{
  "num_hidden_layers": 14,
  "hidden_size": 640,
  "n_experts": 32,
  "experts_per_token": 2,
  "d_expert": 192,
  "d_shared_expert": 832,
  "hidden_act": "silu",
  "moe_layers": [1, 2, 3, 4, 5, 6, 7, 8, 9, 10, 11, 12, 13],
  "router_score": "sigmoid",
  "normalize_top_k": true,
  "routed_scale": 1.41,
  "balance_loss": 0.00259,
  "balance_bias": false,
  "init_std_router": 0.0114,
  "lr_router": 0.000183,
  "vocab_size": 8192,
  "norm": "layernorm",
  "norm_eps": 1e-06,
  "tie_word_embeddings": false,
  "optimizer": "muon_variant",
  "learning_rate": 0.00144,
  "beta1": 0.9,
  "max_grad_norm": 1.0,
  "batch_tokens": [32768, 65536],
  "max_seq_len": 512,
  "train_tokens": 456000000,
  "max_steps": 9687,
  "dataset": "wikipedia_en"
}
Below are experts of layer 5 (counted from 0) of a mixture-of-experts language model. Rows are named router (the router's row for the expert), up (a neuron's input weights, with its number), down (a neuron's output weights, with its number) and show model dimensions 480-639. Each number is 128 + 24 x the weight over its row's rms, rounded and kept within 0 to 255. Numbers have three digits each.
After each expert's rows: a language model's description of what the expert responds to; "gets" lists some tokens that make up at least twice as much of what it gets as of all text. This comes from a sample of Wikipedia text that the model never trained on. Tokens count by the router's weight.

# expert 24
router:128135154129107119138139126141155129125113143149143119102169105111127146156134138111151136112121126111130116118117107119147129092098159125151135145130079138137078112130175129151135123105130136102156116142090138134115142170154112130095113113147120174129121112140131126110139134139124139146145148113136122145109115120089151126133141099113205122105140131111132124147134152186115129124112082142128122114134126117164111119144102127113155146144161111145105123154145137118074143143182099
up0:145135112112115170130110147153126098134128132134154128115116121080118142137147110150143141098169119110118147127064129154126120125165165155134131127132065107106088131113188125139136123110116120140105164179114151144133146099158111137148116153139117155125142106125149136144097126114154082086129122152157126118086104128118111111158101134120157135148127169136095145110157117181133121117124061157171125171141098104141165101095127068095155122100131124101116069135194123144068139138184121
down0:134083048158153077117156115048135156116167113159117116114146129158160108153127097124126149124118135123105104104155151149129167115100128161093096137103116133122106121123132094137145111133111162119140137111155107170105129128120128091117136133138138106140103135098130139161149106158139162169118163093154131105103109143126125117099157120147152138119145122121109138152089104095155087116119099132126104118112168141087136117117113147139072108101094111147113159149103112084142137141096130
up1:092138129146100161124099121101099145132126135163152123111104130078118169144095168104129131114129136176174141177121129104111118055110132104140115119137133124135119125107119131131152174084177060146115068093129147118147104151122150143188151138126111167137149132113137100113148162127122136116129145111114118154087117137175172164169173139119127110130103125116080114076101108151118123133095152178153110124135101119140150128147156117147125143121178145142141120163105088089116107134132108
down1:135092134125153117113050158125157125122123132136147124113146149116165122146166137131171128114122084148147145100120114110129111155099113127154127128112122126093144094146086159137173132138112147097122110149106100125124127146142152155132110122134157093131132129133145103113152165140132132133137131104126141184165128102117113085151109106115125104105093116124131106233156142131094121142170135078123167083129156157174155132152133116113134124138128100126169104087128154133170147144090124
up2:162143156127146120124141098162127102170146136097162139142151138136152133153100067123122080104078143154143138171038069106098118148102128134136107106114142141119127136169119116094155136112169062130164132108128154127169131147114100113111099103135138126122122147156138097118138141184148150093130146146119099112098134121101081114144152120090133136139150142138116123136078149130117138079113112162169126143139120145126103132122139121130113117181079135115157110097151121113131083125120148
down2:151116150116158122128091145118129118139180120089109145134134170122182149147140154129067103160095138108109093161129122156123114132139096162065109094105184137119118132101097136128128107120113100163106119061144120104132140149112100067131080157083119133083175172149076128105072076111123165127136146147096162129143192149109076144124130146120140152111126159148120148088098110122139164115135141093142099123124162132132147105116107138128171082131145125116148135109120106110131097118087144
up3:154151095093138146108139085131134147142097171090122099145125146122127168108120112112097152113137139179130109161155126131118167136100133123159139135121128123135135148150119111143116177159106133095111153079119103136128142112136114091136084108138095126174147124125167127124084126162119114135098120126114089164146147147139123163142118110148117118137120120137125077127131094125124130155104166131125136115114144119137157110108152151107145121110123110098137124117131166110166123151126135
down3:107139117125127148121144150154151160130143116128116131120080080132149120127137127116121127118108103093155163099122128131099122141156124166124146090116136121145085145125131088144173140154126088117112088154128116152126124138101109085091095117137098104157080148115089125132127115149095127116110144148093114124110145114084121104131120126085192121165133117187076121092090147114141116108137131173136122142132118143081089151173200091111117143156127132127155101084148106119118115150116100
up4:117109139150097150108138130139129100114143149159136164142121120135150170151105145071166171127128132130095121116144163138088097143104113115142125131138062101106095089115130144139105114139120130109114134170131116112113131102166131126105106134155150139123162103160121131131126108106133086165121149106135110097150122157146098137120151124115151115150112142132134134136129134142097142068128114118155160097128147135139117138123118159142101148098137136101106153129173128118124143148143121
down4:127134108128130130146107120136135103131087164162143102115108079140120120136112105126151120124151090146152136082123087178136089144160097174093155132106122164127089141167169119142138103147091145098173128123071112123147155127126109155096107178101151154145113132068144149177121138135123134129129154159126135123142102148120106146153124185150088117137157099135092107165186127144113084151140142114117106127127136130166139127094135096119118116117136125119154143130116105121085140098101117
up5:111133086135103095097139123136174201153166147100148154126158147123162165129119132141161154125132123127127121131164159162100149113137107122138147136164120127117149158151092108141144104108132133132110113164124154120140120134124100161109116101146130153120131106135068168149160093137117124113140101120128144095148133183064135149139138132108175091165155141146131116116141167153120113104109129121103093079128132134080105142130117132137144117177109110147141121109158106099119128145134085
down5:125118146137134151146113183095118102110124152168153104138115167137131080125125123120187106141175089142129129129162135156117089202150160120137118119098140126128113130138107123111135140138094141135151135096103108122167126144148107110119111133150133130119093121153161144093169110135113081137169159142157143152130161071168129131095131150115114150079087100162147108151145157161072132139127067142137156088117152114132136106075126128151110135103123117093177086097095111112112157134135145
What it handles: Surname ending pieces
gets: "a", "e", "n", "i", "o", "y"

# expert 8
router:093155096107118116145139136154167135139145147085156152134107156119172154178123103150131119144097138082089147154102137116143088141170143151144175112134121094132127156126089130141118107130112083111111145109149130138130159154142176147107120130112107121136136120130121114142159080133123113183156106134089109117147154144076131134125142112098111140114128138104125127152143125139163116114127131116121117139124136126179142118081114140124142131153095143145149095150100109156138123118121128
up0:126120131125144160112145143080118145143122088097149110139161174140096151117136101110099130117086068105107132124148186121117098091146127122131059147097134118109150131150125131134132113150131118142131150182118140115127072126116144138144150144152135093109137122095121131100095144090182123113128161096129100160145143092138095130061110134107125134179097130124140159151106146101093127115138116144070121131124130138149106127180131131119114149183201142076117131080107103149145141113129156
down0:111125130126121173169140120110066158126182097153131089125148097138067111134137108144152160082166126132097103144151159126138131131119125123123114158101137113105127116130142123130115140109133148123133148128101133113124145140126157100134124106116119108130136134157148155082119093105149138154124123099144172135128167095114116114128094078123109098100111131127152129149122130133115120092113089144126117152126126135185108157180109161126106130138144126107153101111118099118108137125095086
up1:124119101104113113158122091132117118145132116162103118131120106124128146131130125108117121120115142160118123101116139161157108115102107123093161118138127167159140113114137172123127101116104116092138181064120103146107134119144144117120144179120122154158121125129128104124131157181129119097111133127146184138148137115105076149122078115135161127113132138146147131090114114120123122158131161152161131132150129135074150124131081142141108130189126103113140124135078118140144111127133140
down1:151113157096115137137131117105107131138168157185154141123104164118140128116123138092141131113166134153144115123106121178095122126085117134125117135159169131160125168114164126123101115123136087115145171103091136094095137122123132140132137130129129166124129140125138131151114155131137104102103109145170160122160124154106124123104115115152122135127114131134122111120110151151136094105134115172104178120118072137061146102140090110095118162149152106143116110076132164133121120146115149
up2:137147101141107102146159131132119146102131124094170117151125118152108123077110146133100119123117133095140131179150117160099147079119112131152140139179148150134115117118110124171123107145132156081123181165165127121159128164149161111131116127079134153139077140112106137102088149117132100116129162128141095105088149135138136139159124124135118064092108154127125130117090132124120120164172162132162129121141138092131140127141127113062153130118106146133136118127152128111140130195112173
down2:124113145167050131152152141115126116151151131089112129111153156150128139171143096121153154126124142129088132145173122102103105121102111142089138171119128111120170081186122122161160136105149097114177108104114131147113106126136092140105116136183140085136142141094155081164113052115098126170137136110145128090121125126124105115167116108130128136142095103174152113180148153120131154138109137115098146131112127107146118138138130142133144113128173121178123208131125111130120130111134149
up3:124121098106126138115099104117116127120178189126100123153126144153160138205142124054165134142105136132120149159107104138107180139158118117077187099112158156157096125139112156124130117138126150111142100087140126124136081124133128169160105148125117119136093157146107146126145168104121135156124148107088147110163160126132124129134147125176073111156113132121143135174121138133138140146122130109133154122113104149103127108114095101137153100193139129105111121164116160124119180141132123
down3:110155114136154123100123175138109115129120130153122143135137074189099139091127123127112097093128139119130120143117139161088128145144113104146120105150121174135143096116107109143110127131184139136126136119124140126144158154113193131136091075123133129207139128144085095145105160068113119150141126136142109081118133083111094129093168106121146127119102132134103143123072086084138129089169165130125097130121130181124100124124184138136148124095129181104174125125111126126181067151135116
up4:146102135151107134146115175194146121130165163141116175144172150153168168111157123122094141127122100147108155093101139144139143129138093124121147092179104141130137127147113117127098152103097112179105188156127140085105102115136155128120139189116140134130106138074102131118115158103130139138140093130086116108149156113175119123148137102128123139135130139157123110123103162134155140106140128124173124140128174120156128119143126108124145155168141053105113118111117142175144133173122097
down4:152116158155133166138080130151133116150122114120108126121128136105099096100144136132122128111129151116081125149092105145096155158132123110165125129126137089131142125125149170139086130117087122172115133102137215185151107099099112065182134089137103112153130158123147123096109146144132136104150110137099149137146165154149162119124128130132125116184117115127105118103060155115129095150139149128140073143138118102179157133165157122151130158127116109119158089120132131095121102132150139
up5:152151135049141122098114116187110104100153060111117210134148137153131141161109119126133120170118142124136109147163140117115180123112119129117162128128129124138128091117125157146111098103101156086113146120125111117123141126103129141146105124106149156124188143138112120105166106081121101115140144145129135153121099164103076151139143119153165158123160125088103156083075131146127153120158136121158126109137107113167144131147197148118116182108182139113160122106099130085140112104149126
down5:133134133136126145135154097130101138127128175108094150103098122140087117101119107109164130101133156111114121154128177097116140125172061133104128151128145141125142134161117113158122160127131093100144100154139107118122141134142077159088097118115128103124157141121155113170131142135106171108139141108167125132135148124136167118154135158090128161152145169122116123128076134074112095158127136098174111131101125151132091112114112155153115141117137114139121127123090159162102140118158102
What it handles: Finite and auxiliary verbs
gets: " was", " is", " are", " were", "ed", " be"

# expert 1
router:145146107093157119108117171136090118078119171114112107078144161141121107143146105122145105142158124130117148129106169106133097099168116109142117133147156129108134143115151107126159153147126167120151164138113153125114141085122135116175165123150103081130095150151160128131125133182122125165142135121120141127128118138124082151111061145129155134148123157138138124177146119126123144134116198146109120108149105133154131163127088112143129107119126144124117137116103107106114123102144135
up4:131143135111138118083141176113124139115102163121132061131160176126130149107134079097137117123113140130122142105151133135155107172117119085121163127107118157124150134104133115090156113134161092089159149138133130159141103113151071113125153124128145143123124121121080124148140108164135115117144146128083134145095106158144140119124160116104183098173145121153051120121137106162116137108156124122174149123152126112146104147069168152127146120179124156159117178150135141155135127134131077
down4:168140129135111133119108100156131138107118179117118101148095125129138180149072130140111160132124112126136142110114130116168094146131105113206133162133138117095108137097159114075093171098092134113138114142094119155114166137135096134141121104116159110136116141094146124146118142153110150165138125115126156136134131150145136137184117090113122129103178091129100114094128104109133127122186124150130140121151115151155096105120121117093097091103115110142172093118130105110093118136127087
up5:113165148172124099170147112141109137118165124170113097142100139142111115144128129142096107128136129091141130113117141129097130105115143127116131148117111143131119122114128115138127032123076148102167134085147121122115131086113139136161128105136133137099149109134129068121136137182098097112125110144108147128122134135115063117173111145106084100104147132127141125145158140116116085132093132131154134112126131135124158115100134120136121116120144133122136138146069138159107126119144123
down5:127100145148149152156132133146138136089151161095139146139121126095159165141144143128124145140169130147092135124166162127132098125139073124111128132088134131156109141133123104137132114128123126110121146136138130139111118126077177162169128068134126113186136116124109112135118081149151132142115163161151064123124160141087106146107134121136109115131139150123121114145113111127111143113112094120106098099123140189127123137101142166142097128154149133127113097143120083107157183150099123
up6:160171118131124122117128133199115141076121126133137144094124144099132114128131119134188099135095133134150112119097140110129117127091104055119118129167124128116109079111111159130141141107101145102132122127138146145107157101137132119151155112163111127151119124161135102149138102142091139108156121117133103131150137125187089160125110152087127103118107138106139124116161121128117142123167107131153156129127150138125123151113153116139108088146133084120127114158143153175139104146111102
down6:163137156100157108096170088121124159109108146140145098140101124179068101136085087110144154141110147122122135060127139123144157163106136136109104156137128156162119093152153094131131154124131120126151138167139087172111122154164139065085150114122114140114137137122140157124102107133129177132142170114137118102182117131166100143083087119124091130154126148160164145100137087123112150146139115036142136107110159105120140112143175142127108134096127124132163155134131118128131160115121174
up7:098133107077146127167138091152149094108104112140143117093111157127144123143142145149121118111155154141161160165104154111143119123141123122122138090144158142119174143157117143090133132161129100120153130128092173095128123095119117166118162116130144145119113109110117154131135144113162139171123144089086119175131120083135112119146132133107118121119109143122124131113084107185105143114140141116175166117127144167156145113162150128140125121138134143148122118144136134136104130148117128
down7:114083103115157161137098138095129162099117130127097111162139126129134126134120145130094143122138163131125147135118118077126098116130078110090161144138070158102143099134088153126155118126159127116126094148159141176105141076124130101152123092105149099090108155139181119110130102110109134157100153123161178120100103125093143128113098130129151153135097143115200142127080156143122130131127098123144097174108125125118138123110156158123141132152133145134156140129153169110119144107131125
up8:185124133119147142093130174115130118148100142104121109132126117124149134128127128122158115123126103141128122132141164107108185098159088113160155120155148137116109138162102106116170160095114132169133148122129106127133130119143095090142135158142111125119162138060122171135131161150152126129139095050114110157123138110103114153145107149114128146166138114134213131118119115159138115130114107150117077124141137084103131162176164120124114112148148107127141124086171096170150096105148114
down8:158105152135120127129131107091114095141127130139121084151145141166101108108102136148105163076115150115124136119156121075155126105106114132140134113140126134105123183114121119127147128139141094115126141087098143101158173101085113156140139128150093117137149123133142116138110115131144127093135121126169100145076125151111149137174166148109157147129143117160155110149168096143128129158165100132083170120114110089154175144102127147129163112127094101136122113122114102111117151104150142
up9:125150117125145147101123134170153113122124081145150135102146130117103114156132130133123076135151148150152136137097176127172108119092157112142156120125129090131130098156108130099145119098123114070112118149150125135065150126111113120112176089138090090132191135153097118145102099149112124125124111124102145128134136049108143109089148134107114114139123143145112145116146126120120137154089118132136115151139154112156129142107142118127130124167128107121109120214145104121119122129146124
down9:122147146091113149116141138151106109174132140146118138143197135149141111102158104105130115134121104118113132161117156129097104110130103130115125165162130146144095132139151153125133162105148087088101147095142136123159108113143156116114122150158124132124139146104153118164148139144145139062119107106143110117157142120112145136135098107114112106178126139090148145122139121161153102168147119124139089136142160149138120120113143150108165163104120127092128121150125127106113137150148120
What it handles: Numbers and numerals
gets: " 1", " 2", " 0", " 3", " 4", " 6"

# expert 13
router:107149070129119134112129117131148125123155127149123137104077142134114162139133180155124103112141091102153088156091140097153150152133114120150113124145104158140143119110121158145126156068138112070146138116120125106137125100160053107146096139115106181114146168155146102131174135133104140130130086106122132095127138104116103095114173157129165129131118106117145133106133111152134104157082104156147107165122123100135114152117081125103122168116128067141132084139124105138109098164109120
up0:117101134151148139128093169157102110117134138172142147157160120118140152100172123089130150134123094114113119144131114108140144139151159119150192139124141124116133110108151100147152126134126114147144122203150121118142091149116130097159098108120146133136140140146151107139161154131093142117131142106147132128154124158154135132089118107158100111156068137126134066106068102144132129125076129115129167143141147108144122092143119133150123145082065093151120144135135119142143139136119113
down0:137140147180114103149097162127116137114131138132126075145118156110118115159113086118111141137122126174130123087138142143097114142154137086125152096126185122132107104119125078166181121132135117148116164186148171103131124079102081173123148140135143132124130085125131106134137112097102152144145102134109146160120113128123134105169131106121102156144151169112106103095117100119105150129153143159167135120117135100121129134131134122126136107120142124131144130067160133116161122082142140
up1:134149130118183127119134109112134114135115129146111142148130126139138146142121183119170101098122105138166156162134132138126121148114124121112118123142148100143120139174110111114111175124091101083109152143158129123142126139149166122140135139133119164144144123112119126098128132055137106199108101124147089149117098119131114155111100126114115129111142129151122141188134144116138112117135136170085082147177156103135086137111084077134127147109143136124085108107127137163137179104113133
down1:105131134105140127133134107106156102118099106104141148107090090144121100168136144088170087138149155135134083143137138162155139152092137116130140150140118094119115118140116129119126137180124121124145140145108113112119132142129131169111126113142139135088171079126100123140147188145115098120126124109135067094162132151133099089115130105126138154109104106105099121116133142163080136097141168123131116153120080130196151108118126143173177137132135132136152111121149128111112157128141100
up2:133136086129121111117150142127132169133060105106108110114156121144150110124086145144166070168120119144126126131113092107109131146103113103134140110125137136132142112102112119176140107146123123159149140116128108121110124126173133119133174143145063119118149162105115121125083112154102120134120115127139139113179151117143122135202146137116099131134113163148109139166128115120133116148152145139160101129143154110151115145139097151101123128122170142140119119145126103152113102115136147
down2:187136127107126083127155113087126129130104136110091094115122138133099130116113126170124133123181137086101141139138170125120138135124119102117154117131126129159174134144133105145168127118143150154140132122121139110154124129135096112178143171143126086138139116094106152136116119142139111116147115070134137108149144162165168104134120125123109097134125104104166160118152136138113182130127128128136129106122129123125139111133162124137157092122066133149135073111121131100134109124130110
up3:136118094116164123099111116121134151169122122099171104123110143124120134152113113120126122126116096131157096125145132145148114092156129091145090159125172138068139152091122098119115137108183149072146102101116134135148110128121140110138141129162145144112115119114119151119128128144144144140130113086136126125187155199141117128126174140118116116058108110114117103121137113127146157132038134124138187127132150097130112110144140133126117168095141166163166148138130123099131107165121111
down3:143165136122091123148140129146114114111117167163084165151096118158132129091121174108161152099147160152136125092125150155090127106131135176121140153199142143103145107137130120175145103087138110148102092108093122149110111161135125142130133125168111156127127095105159147156122131110125127105114122143146115139140138180133134136115118142080180091110178122151099122106118080129135157145081094130154191150109118163088143129050132080113093173151160122141089107113144101152119123137085147
up4:165156091131091119114098125171109112091139150125128123100151116126128134150114088175126106126148150126194130149100163126106109140107100157110169116119128153174113126133111118135127174137119128111178113118123149138154180102118119144141148097152131151076136124102115158141147147118147134118126138111134125079159154100167084142102119151132110122108169116111139119096174122126166121151168143119143108121093105082087096137144135115111115113179132162136146124149117076140085110120115115
down4:172152146135133147110112145113131129136114106110099133175117124120129128122115077150126139147099118138140107083115087077113115135106145168070110125114100132177148155080119120144143111163114152146092136132149139144177159144087121135155129133107142132138119114134115168124150113122132157115126101145132139123087156092122122144085100148078131125131135100115134132122133149076112131103127164135127130171138100114119127150130149152140150117116099132125116147117093153165139120133138154
up5:133152093127143087129128125119122154136123128133134160123152119104118157101100135143142145150098154085150169148137132122139123090165135097142103152118161139120164103149105107118124086121160104094141094132098155097181130147108112110116127153124139130133137110119155117118146127124127130168130151121138153195094158056093141117101124126075108111084121135124107147102108142147142152071179099118129094178125109073171164080115109123132116133160167120129166149137109141102111142145129139
down5:154093151148148131119116123159144140099147112156122189118121081110104131129101110140098119124179138118152126107047141170125126164131132151156139116095138150107154124092147135143087082117126107124099127108125104104144156127096151179108089141135159138134184150139127127115134162174114158099120116124123109163133144159099186155157162169152138119116128128108088105152134115104131147113169139088129126127100165105087134150127129133131144169138123169116117151117114180106101147119128126
What it handles: Mid-word fragments, -ing
gets: "ing", "e", "t", "i", "a", "y"

# expert 14
router:143122099079118139141151142142093143109141154101111124103154130118136082130143176093143130148134119076090184122109155142134135051109140107111123126120142137146141127124131095108114080171115122109135157113153154122148134087116142092126189120104109076120142123138188153114125104144136136134135175132168111114083106091122168130134170054179155125141151120128123118149136128127146138132133137106122130076136119130113141128115119084119141102066138159174111113135117136193115157098133104
up0:145122128119147131145118134135101124180132128121111104058156095132153179105123096069136166179110113151135128208136129133136122106138130126158141132119114149102099130108137112155137155141148095127077153097112117148157173137146144137127119143136112098135126116126124141084138107174120135151093115124124147099132112144149146147088190124147104128168155142125107123151159121127161105146143126102138107109096114115172153098096177119104144080093095094150143140168071148093115152133159146
down0:129106149109134072068138136119166103103137092088104165197137123121122131130131081133142127126149155109108124114094125089134130101163146111113142110183103119121139144130099136128114127139177118117164091129129128133138100092108123150126093131138131153111120108154108132136162116171167130096147165095107136096166180141112136124124127142117088157141162150113143150099121127127128128108114160169135103119129112124115133091126133133140139135118099129120118137154070127137136091145150082
up1:119158164062107133127137141121092137158186140121120111080177171093122102123124149170137149167105148120168157113148108110172140094137156123112105138174126127161095108116123135141123116117183173121132140129149141110113173101096114155135164132133097121138147144187120118085121121113101108127141082169168131096097122073131130120130089090155147106134105166117123107106110126141110147166135137133168172130155138096133079140153107088120110161106117111138160152142114127103150114120132167
down1:161141125149135149134120091127119085104121119107114146132094112115130117159102145153124103152164108121118143105167120115154154121145094172161150145104180085160121181138166116122133134139153161169130120165137118075095124102090133081119123127115128124145111135145163141113132116137115109136141129124118143154175151172126090139133130171136098093140104098150131151101086133166086122149133151158137110107107145114151121121106143118119104137106092128111117110118122097061123149150132111
up2:147132127056107099141164145086159149140148136157163101092135146102142109139124137151143130079074145127115129121126074134131161122139104139118150087103152141119111127069123111129129130176177084115074125114124110144108102113113100115153132100130123102086161087170132072111115110106141159147146148135104119184114073090123111123109140124116163133177125146162140170119115108146111126127132082122136139120112123127107148125141130098093127097129135101181132141138153139135081124157111098
down2:097111124202181109129128127132109093117146140135123079105166123121115151099119126112123157121126110155143150122115161127172115135130149108092102124155081172149145130100142174117099121158105125133137139133107167190124129149147097159136142079117129129142118138119086160158105115097118113139100149106118128141113124133093140103125112097134127114055098142137120105161106146105120130138106127104133099105114109130116130098157133204127117140129102129130139113130125161126132066159151146
up3:135123153113155124092134101138111160168134154122138134131137115117189118128112137094166137115129157145098162113097169180152101102088090110119144133171084108139180101105138140139139111132148146161134067130148146124161131113149128112092122110159121128123154130173140161103115154174121123104160111130146114089126148162113137125125141098125111159151121117116140112133163116144118134101109121119085149108121137115133146120129120122137132113113115109125148106184154136160125150134104141
down3:094113148158110145150139121128130098154123182155108128084121126117093081143150135168115139115136154128122089108124140102093132135133160150148111145090128139116157128126157156146075113144127139083112138088136118101131169101133137131142141084055128102120083116142202112102155129134155123109124120133107123076116153107147153118105150074171156157104132126152083144129102159097112128085116160152143120139084152157105128093115121120135128109148129171182133095096080084125152149115087147
up4:175111110102131135119142170111106131142130157118115141099076102133124124087100104114114135092114131137112128144101165112124130146070129127088141119070126122151085118121142091144147151110065116226154096121129107134150119116165146127121125128144141117123094105130057147148108108144126157112115143161159127166163145112134125155129147105118169105117175134155096076122134153157100109135150102129187123124141107139120164107122136156112138140085139144147162143078140133149144150086138134
down4:117133148110126082165120132104164115135103133151121175112135162158134138097155104153122108159102135144124112103103100089139062126104081118159124145145135071117071134142104077128121140144115116128119103152127130159119122157110124091115135102149121080121156119140110107136124114147126112112101141143118120142154146158131146159120157180133117130165096129115117124167136147116106139066093123144133113121107093137167118145126171120132099153145114105089139108140102150130171148134126082
up5:122121100115126100137157133110122113114177145099101149085128092144141147133136082149119100133129090107147142165111112128081082157107112128108114145119143158119114166131101084150127145113097131123167129135159105100158133183123162110091156105117110099143124155116146091110129107104123144101127108152094137138122148110158154116131093116155142122149118131153135108160091099104107123101151143113153128128137106135157131117151133137125118122166131152131121125087150123122103144148129154
down5:118165175122125091136136111138128144150116090108164142109114154139131140118118154091111143130108131118130127092086147103127085118172087139093104146118103084120134110093165144115179115136155118131176122125103160118119134125140085099139138123121160130143126137171144096123114147149107074124128116103128150119116111115131106129149093115092077122143117109118138182139083168191111113068130116127080109121079132143106102141126120195150128178122071078115161113072123105116131139082147154
What it handles: Sentence and clause closers
gets: ".", ")", "\"", ";", "}", "$"

# expert 25
router:119135129114164121106135169132147120144154123156137143089157172131143062143158098146080124167065130098122176143140143082136137142077101141142117122148074135132158120142139176174139101114140144118136107115185145096139117096118136106187155128121133154142151171123094123136130144150150101165148156131136148125136176151064129152123158139130125149139109153124118151139138130122144095127121126135150137099113131135121140137163135145115127076103107100124123125107140150117128099102115125
up13:146119140111097145109132100150161120159110115148124100147183113114137153111185106152122101099113137176137096130142103155132143130137129116119133117109123128097178169134158154122142112074081088108152149087110155120150131134148109114139150116137117113164095142148111120122134135118097096133104127144110140082112188133133117125114137139116103092121124140126130145150097139134143157167103118134117119126099107132141103129124119142131128124094114120140170154118108103117108150080129131
down13:131145105119161149133165118129130091105153139126086157125128104121152173150113165104064090112104088130129130169167092135138092140137104140129136109155146078106119154113114151140106082134118137065108163106126113100142157084139140128132128094125135123131104103128125140134118120149102089117136126089125162151079148104120077144149070155105158123129127156156132114132127126152187131106115090107105130111174115135126134173157120130143113120143093131102120129147124148148145162148120150
up14:101112095093157127108132153098153099155133117121155164094195151134100127114123109154135107120131105114146100096102102158083087124129144114141130095113113112139122134115095114115132118124113136100137099157118085145130127122119157110100123122143128115099156124115133137132163152150123098132139139140108130146156089155137146139174148155145149153139072128153117137190107132139148139113113100105151142115138098120124105146126160138107102085120142089100113164146142132161141094181123114
down14:136146139136126104157154120140155097155105115106149133074112144156120080106143121156120123148129115119130135094138119123120113126169104137104108134078133117137169085100118115085122123164148184150103116118108154104152148164120156124159187145128137131081156120143129137103089161095117163149169151109138118104118112144175125142167126144140118103114150124112134139137132134116125133119163180098141124119106137102119156154117160106134125135148111110119096143158118153128108139091105168
up15:104123124102143117149145102138124124118078131199110117132126174130128088149116179094110091100131128159152115090133220114122106115131102138140143111158168084136109107151103163159099138145129135174122154085130101103134113122160092123140136122141152153153099099099104150131123110104156123104134103126152119089148143083164134130152110116149133094142142146130149096171119147124110074191129164128113132081136152133148103141143153157126125084133143121136141138112094132163119135110105097
down15:123109113141162147159126098153131150076138113139171179161147138119102149137092141090100090140145144112136143142126098181136128175125145119155118139145104116125107143154143131115122148091123168124133139130087118160145118176112123117144113106174125182106124151065156110155124119136115129132118099155104129115109099112141078118137111132091132143112158096119096117133151154070100094173101067123105148120124128140126134098124153144097115125152169161143143140063151077170153120144150114
up16:131112071193157158145159141121129129126081168132158093139120123128120156090125127164095107149042112177130121161123108147168173149143138149131125133126095101098144137148116162117152095178153125094157112101119117128115123100157143121096136127140117135140091120108128095132141132079099154111170144107105111138151108161115124137116108156140122124172109123111166147120108134124135119113110099120078113178150119122123130123154073123144115130134085110126091175138145125096111129086113136
down16:180146153144101104143144110147172125155159119114114110091138093121118125148102116133172137113148129158138137154147136120118103162070168148109127108115125103125142075130135143121126158074140127145139077132188115097135151114129105141107125126118141121143118145125082096099157118147116168142150140109068128159090137112117130100105097126145166124082138121121159156176144114115112135182156126079104151143131151088144122115150102109128125123141144131102098145150155130140096080103086106
up17:103090110108124138136137149134130122150126094133126144094124105104108124082133086110123145097081135077125179142106199130136120172109131105102119119140145083101153133111086171161161173128110101112190139142172121133136105080128143110167127122149139085118113130101143120123121123107149138167117115154095130144142144146095141130145142149137125132125115123114138116150089117131126127117139143149132120138125093126118130170149112090123138123109116140098099102081126129151090148165141090
down17:093182146156121099094170129133131143131130106096118170123128114139134077129089129153084136186138098126142161122112128197147111160051111097145071128153149141140128132073139137147131119139133151110114130103131116126092131114128109137159117119146144123119125138119152147108136135132115135139105127116105116131105128115119158116110106095091141116123117146150129174173103116148108119157140137129118147168138128148113113120119129109100132161107161182127145114117113120131119104163087105
up18:100118136158116132106108112146120104111154115125131153154134112125119131105126096132122134117121116090145100099123160132105125110111171113134081169159158093152166137161175178175126158140141138137110101105117128140159166169140111154146096121157106113121137133110118119122127123086133128135123150120134139109142127143084123118110163085100095103169135141137101129116135105141156122173125121147145131119101145095135148113157128150110126142144129114131102113124082168070138145154149129
down18:105142099086112145143091186129087103142148159106118109121138105104112140127130169134148082105111133126112157128114119115120132139163093136121155129131173124131106147118125101150121118119152132161116093125125106138112128151161102095138136121081114136143129129120123085126126103181138093158125156163071111128125113126132112151140125107149135116115124139139122165110123168103108076096125122119122126114113108142137156107172113117116121103138116138137126129144127170105138157101167144
What it handles: Heading equals and prefixes
gets: "=", " =", " p", " t", " co", " di"